From a checkpoint of a small mixture-of-experts model trained on Wikipedia: 9672 steps.
Below are experts of layer 3 (counted from 0) of a mixture-of-experts language model. Rows are named router (the router's row for the expert), gate (a neuron's input weights, with its number), up (a neuron's input weights, with its number) and show model dimensions 0-127. Each number is 50 + 15 x the weight over its row's rms, rounded and kept within 0 to 99.
After each expert's rows: "mostly gets" lists some tokens that are sent to it at least half of the time. This comes from a sample of Wikipedia text that the model never trained on.

# expert 25
router:57 57 35 47 80 27 71 60 53 45 46 56 42 48 54 44 34 18 49 39 37 31 73 50 32 29 56 57 47 48 42 43 56 49 35 37 45 42 25 43 53 65 64 47 45 44 43 32 69 70 57 66 45 73 00 53 58 78 70 65 56 40 43 58 46 47 46 54 49 39 39 77 38 45 28 44 49 08 49 70 41 48 37 56 53 47 61 49 46 51 14 50 44 60 43 51 44 59 57 48 40 56 50 55 63 11 16 78 52 47 67 39 52 49 59 52 65 44 26 62 14 59 25 39 24 40 55 63
gate0:47 40 61 73 68 38 48 50 49 50 25 82 76 64 51 46 43 44 39 69 53 50 52 61 72 56 69 38 31 84 58 39 63 28 17 67 42 49 58 24 63 54 60 29 53 45 35 70 58 75 75 69 69 63 35 38 58 50 87 45 57 53 46 59 58 45 48 62 74 29 59 34 47 68 12 55 48 31 69 88 56 69 33 49 32 70 51 51 46 55 54 48 45 64 55 40 51 55 28 55 52 55 43 23 62 25 46 67 52 59 40 41 49 56 34 54 31 42 43 54 66 17 54 52 30 37 68 56
up0:67 54 43 34 61 78 32 55 45 40 63 45 70 47 47 41 63 37 32 39 64 48 46 38 44 45 49 70 34 63 59 49 39 52 85 50 74 62 55 27 38 61 43 69 28 60 15 48 59 38 51 52 05 55 42 55 32 29 66 50 65 50 52 64 54 61 53 63 35 37 44 66 40 66 75 85 54 56 43 30 35 62 47 66 18 54 50 38 30 37 61 74 42 30 51 28 43 50 58 80 55 32 64 53 51 44 37 45 48 21 75 57 54 78 45 68 52 40 20 32 65 35 52 73 61 69 50 61
mostly gets: "ew", "_", "ological", "gi", " Democratic", "gl"

# expert 31
router:63 83 69 51 36 32 51 67 18 31 42 38 54 20 25 41 36 35 52 49 44 47 46 26 77 35 48 62 52 45 43 27 58 51 56 35 33 46 35 47 60 35 43 67 61 52 57 37 74 56 49 67 52 78 55 68 77 85 69 52 65 43 50 52 41 48 26 43 46 50 15 80 44 40 55 38 53 46 41 50 66 60 36 53 56 29 37 33 30 64 54 53 38 27 55 39 50 58 64 57 60 49 21 59 28 48 54 82 67 65 35 35 00 44 55 56 49 29 53 57 42 51 48 49 47 33 29 54
gate1:48 65 49 24 27 54 27 71 40 41 53 20 52 41 56 32 57 47 54 44 32 55 56 48 61 52 34 29 49 61 67 33 59 41 37 63 60 40 47 70 55 40 73 45 43 33 64 40 80 50 36 75 48 43 32 41 30 80 41 47 56 71 62 67 56 74 22 44 34 66 53 64 52 44 68 16 48 42 85 27 37 40 65 55 40 42 25 75 76 44 52 47 32 50 51 58 71 48 50 35 42 28 31 65 16 45 48 78 60 48 52 48 39 65 52 25 59 62 39 53 15 52 47 73 60 40 36 52
up1:46 33 52 42 63 24 36 35 62 62 52 51 47 49 19 61 55 19 50 54 50 48 67 92 55 59 54 49 45 37 71 48 35 48 56 53 39 43 29 54 56 61 68 54 73 38 49 60 37 38 62 49 51 51 39 42 55 48 30 47 37 27 41 44 51 51 39 40 36 61 44 38 48 26 46 84 50 63 28 41 73 43 32 67 86 37 47 49 45 67 31 53 12 52 59 79 52 36 56 60 64 55 38 41 66 34 58 74 61 63 29 50 44 08 57 35 69 27 56 51 43 25 37 35 65 14 65 25
mostly gets: " film", " School", " team", " album", " season", " family"

# expert 56
router:90 83 47 42 37 56 55 52 50 47 51 46 68 46 58 61 50 56 60 77 48 42 44 42 62 55 44 66 53 62 53 44 57 32 42 30 22 55 58 46 50 71 99 54 40 71 30 44 54 64 63 75 41 75 31 54 66 63 64 82 53 38 55 61 34 54 20 46 59 43 44 59 44 24 40 36 46 38 43 65 38 56 44 59 91 44 34 38 52 57 48 47 29 47 34 50 48 71 39 60 66 31 47 58 47 56 38 45 77 36 47 32 34 63 62 49 54 42 50 31 23 41 41 18 78 23 44 34
gate0:66 48 68 46 54 39 25 26 37 54 68 28 79 65 44 29 30 59 62 49 93 51 81 61 47 49 19 56 60 57 42 57 67 68 32 52 58 47 37 35 61 62 45 29 33 52 41 48 52 49 56 61 39 56 60 29 59 37 67 60 49 42 23 51 68 37 39 62 41 53 54 27 72 84 30 63 70 26 43 59 57 80 61 40 63 44 51 49 57 61 62 29 23 64 34 75 73 50 25 47 58 44 51 62 31 49 37 52 54 37 57 61 20 63 52 27 27 61 52 55 34 24 65 60 49 40 51 42
up0:71 49 54 47 32 33 49 38 50 61 53 56 50 67 36 53 67 59 53 36 53 75 64 28 11 65 62 57 63 27 48 47 67 48 49 63 49 28 49 50 53 35 49 78 69 44 58 56 44 95 65 51 50 43 36 49 60 27 29 50 51 50 69 42 48 68 50 58 26 63 49 20 77 53 59 45 26 64 34 38 28 59 35 49 28 32 43 65 50 65 59 57 45 47 41 63 68 39 32 41 47 53 59 69 32 50 41 37 57 49 73 41 43 31 41 54 46 97 54 40 57 89 80 26 75 43 49 64
mostly gets: "ar", "Scientific", " bar", "tar", " hospital", "ement"

# expert 117
router:70 51 57 56 75 37 70 70 44 52 55 23 55 22 80 57 49 44 46 37 57 44 42 38 69 53 59 51 42 71 36 39 78 33 61 32 43 49 53 50 65 31 62 82 08 77 21 64 52 63 73 53 62 60 49 58 70 37 49 38 58 48 58 71 61 36 40 51 43 41 55 44 34 31 51 48 59 56 48 55 32 66 57 70 60 37 28 39 96 71 36 44 46 75 44 51 55 51 65 36 49 75 32 66 54 42 48 44 52 71 43 62 45 34 64 46 64 19 43 34 45 71 29 37 49 36 58 21
gate0:32 48 80 63 37 54 47 42 39 32 61 60 79 61 51 48 38 35 58 51 34 46 61 28 46 56 67 24 00 66 51 31 50 57 21 48 69 59 78 59 37 75 62 53 62 82 60 83 25 28 63 53 40 33 52 36 30 22 46 46 64 45 33 29 57 54 48 44 62 61 43 63 73 68 42 53 43 64 56 71 51 53 34 63 64 56 63 61 30 51 54 32 45 43 64 48 46 42 60 47 65 54 26 54 32 20 33 71 41 73 61 51 40 16 46 62 47 48 63 44 37 42 44 63 62 40 62 60
up0:45 61 38 44 22 64 58 61 71 58 58 55 47 47 54 50 35 58 53 39 38 54 48 45 46 41 55 51 39 42 46 69 51 65 69 71 67 53 35 89 52 61 40 34 62 80 75 46 75 37 67 57 33 71 62 34 45 42 49 63 56 84 45 52 52 67 37 56 58 73 47 65 65 49 56 43 65 44 57 28 25 30 37 64 64 72 34 29 68 30 72 67 51 37 55 58 51 77 52 72 60 46 28 94 28 52 23 66 49 67 45 21 56 62 41 67 61 43 80 61 55 36 37 46 76 44 69 37
mostly gets: " first", " January", " May", " March", " December", " November"

# expert 19
router:71 60 65 55 39 42 86 34 29 58 89 40 61 32 41 42 48 49 54 45 40 67 68 37 62 17 31 46 28 32 10 24 59 42 26 04 56 67 49 41 64 59 39 57 61 60 54 50 42 65 55 36 43 49 34 46 43 65 48 50 63 47 69 42 59 23 47 50 28 57 48 53 41 60 31 46 52 45 36 76 23 56 37 64 61 61 59 47 55 41 68 46 19 67 38 50 49 54 57 38 22 60 51 60 52 56 24 26 32 45 38 55 57 43 58 41 53 49 24 15 49 56 36 52 65 29 45 44
gate0:63 83 40 42 37 55 59 38 33 50 37 36 54 53 40 40 62 44 67 63 35 83 44 41 61 30 60 74 32 43 30 50 42 35 39 40 43 56 50 57 66 70 54 28 64 20 62 78 36 49 67 45 64 07 30 59 50 68 48 36 37 54 72 41 60 37 65 48 33 14 46 40 34 58 49 37 70 38 48 39 36 48 65 67 51 80 63 66 28 54 48 44 39 57 60 47 63 61 41 36 26 62 40 79 63 76 51 40 47 44 31 72 55 55 37 70 53 56 35 51 63 60 38 59 80 74 32 28
up0:74 67 47 35 44 46 37 36 32 52 59 66 42 27 78 36 64 44 28 59 25 59 40 41 51 47 25 75 60 61 74 57 55 41 37 38 51 39 66 59 05 54 38 82 46 43 57 54 35 54 49 61 54 56 27 55 65 43 60 38 47 50 52 30 67 50 43 46 69 67 44 24 37 40 72 38 53 44 48 44 72 36 68 37 38 21 39 57 48 83 48 37 37 38 63 69 23 67 32 43 61 29 54 48 56 42 41 51 38 60 62 54 41 63 47 41 53 51 47 59 99 47 63 29 51 11 37 38
mostly gets: "-P", "ip", " McC", "-C", " \"P", "inc"

# expert 2
router:58 60 55 22 43 39 93 52 26 31 39 24 54 42 68 37 26 55 55 48 40 50 35 34 46 23 23 50 19 47 53 32 58 27 74 53 48 28 46 46 65 51 53 63 39 60 44 34 72 70 56 53 58 68 45 65 63 54 80 55 72 50 33 99 22 23 29 39 65 79 45 53 49 35 57 52 53 48 48 52 55 40 44 67 45 28 72 38 73 60 51 55 55 54 49 60 55 61 76 30 46 72 54 76 71 46 53 55 55 46 48 68 40 46 63 69 53 45 42 38 42 54 60 48 42 54 39 68
gate1:55 35 54 64 55 52 38 88 16 52 31 46 47 65 45 24 12 51 59 44 13 44 23 54 48 24 79 71 34 33 66 65 59 66 71 42 37 76 71 71 53 49 37 47 57 85 46 41 42 39 44 58 60 52 24 54 66 26 47 60 49 45 32 38 43 55 36 56 52 41 53 44 35 27 69 45 50 58 56 44 62 19 58 61 70 79 63 24 51 41 56 50 56 67 25 61 50 49 55 47 48 36 40 46 45 53 29 53 65 59 22 74 47 42 60 46 70 65 47 40 29 49 52 36 54 35 65 66
up1:45 55 51 52 64 33 60 48 55 34 48 32 69 57 45 65 34 82 46 53 39 63 55 65 67 39 42 79 40 67 66 47 60 54 58 63 39 52 80 36 60 25 48 30 54 63 66 31 82 37 52 33 27 50 52 43 45 37 56 59 55 67 36 99 60 44 34 35 47 42 55 43 74 62 55 82 37 47 58 48 62 33 57 34 82 28 72 66 62 37 37 57 83 36 52 56 44 73 75 51 32 77 38 61 47 38 61 54 59 46 30 65 54 72 66 43 75 55 39 63 38 46 59 61 24 66 43 53
mostly gets: " both", "ically", " without", " many", " These", "ently"

# expert 70
router:59 62 56 46 68 34 76 57 56 48 61 37 60 54 78 40 61 45 54 54 52 60 56 42 54 34 53 55 37 66 42 38 60 00 36 26 46 50 40 45 32 32 65 80 31 31 46 57 56 64 45 77 41 51 36 56 63 84 44 76 56 48 56 46 57 35 26 57 33 35 34 63 41 61 60 45 44 39 30 62 43 72 22 69 62 40 16 45 88 51 68 56 35 71 36 41 51 51 52 50 21 33 52 59 33 45 29 57 32 12 46 42 47 48 57 60 63 46 38 29 62 65 37 53 52 39 37 54
gate0:31 42 18 61 48 31 40 51 28 46 47 62 77 55 74 75 39 51 47 48 66 47 50 45 70 49 41 47 62 41 36 42 50 65 20 60 44 74 51 48 54 50 30 60 36 64 72 42 29 47 61 34 42 69 91 68 55 68 66 79 46 55 18 55 33 49 42 54 58 46 61 64 64 58 32 40 54 48 52 54 34 49 67 53 35 58 24 43 65 74 52 47 15 37 54 25 54 60 55 33 84 21 45 67 30 51 56 71 49 38 56 63 63 43 64 42 46 54 07 23 49 45 57 61 46 59 32 56
up0:33 69 51 43 47 63 60 60 50 73 67 61 46 87 48 45 53 23 50 52 55 32 48 59 48 61 59 47 53 44 49 60 62 67 30 58 46 68 56 34 69 70 57 26 35 65 63 57 77 41 56 60 49 54 59 52 72 56 58 45 35 63 56 56 53 51 44 52 33 76 48 75 53 60 40 25 42 52 60 69 79 43 75 61 43 64 26 77 26 56 43 34 52 55 36 49 47 33 39 28 26 65 61 65 50 52 35 37 39 60 43 35 73 62 35 64 78 83 37 30 37 31 46 44 83 80 25 86
mostly gets: "st", " st", " St", "th", "St", " Council"

# expert 10
router:44 64 72 52 24 57 75 66 37 50 49 47 59 42 41 28 25 46 71 47 67 48 60 42 68 50 38 42 07 55 50 48 73 48 27 40 37 72 36 55 53 33 41 72 29 54 38 37 42 59 67 53 47 67 46 41 61 99 53 22 56 37 47 50 55 41 45 50 48 55 36 58 46 62 33 42 47 27 48 58 66 58 37 58 77 57 73 49 66 61 41 44 30 52 20 40 56 50 40 23 16 54 46 65 61 43 33 42 19 39 26 69 44 56 46 47 75 42 17 40 62 50 25 56 50 53 28 35
gate0:49 61 40 51 63 24 47 34 59 31 57 56 55 41 24 59 62 58 27 28 66 82 39 37 64 49 41 49 43 85 39 57 49 54 55 47 59 51 73 72 39 62 27 39 46 38 80 61 54 44 52 34 08 80 67 73 70 42 60 65 59 32 45 45 45 58 34 59 39 63 54 50 52 44 43 33 41 61 68 67 65 39 36 84 66 36 32 38 36 53 29 67 67 43 26 74 54 60 30 30 44 08 75 65 63 62 59 40 43 38 49 55 69 54 42 60 52 26 59 41 42 30 51 45 57 50 48 38
up0:40 46 67 35 51 49 63 47 64 30 25 42 30 11 62 44 42 58 49 42 76 59 26 65 34 69 60 60 38 59 59 44 38 34 50 68 35 52 48 58 26 57 40 41 27 49 33 65 55 61 30 81 55 71 64 15 66 56 53 28 48 61 43 70 42 44 47 32 59 31 65 46 91 75 58 42 58 56 56 23 58 49 46 31 55 45 60 24 64 48 43 64 60 51 59 56 50 59 55 58 05 54 31 75 35 34 41 42 77 34 20 64 22 47 46 57 42 57 51 64 48 55 46 36 36 58 54 66
mostly gets: "ot", " Ph", "ch", " Rh", "h", " Hol"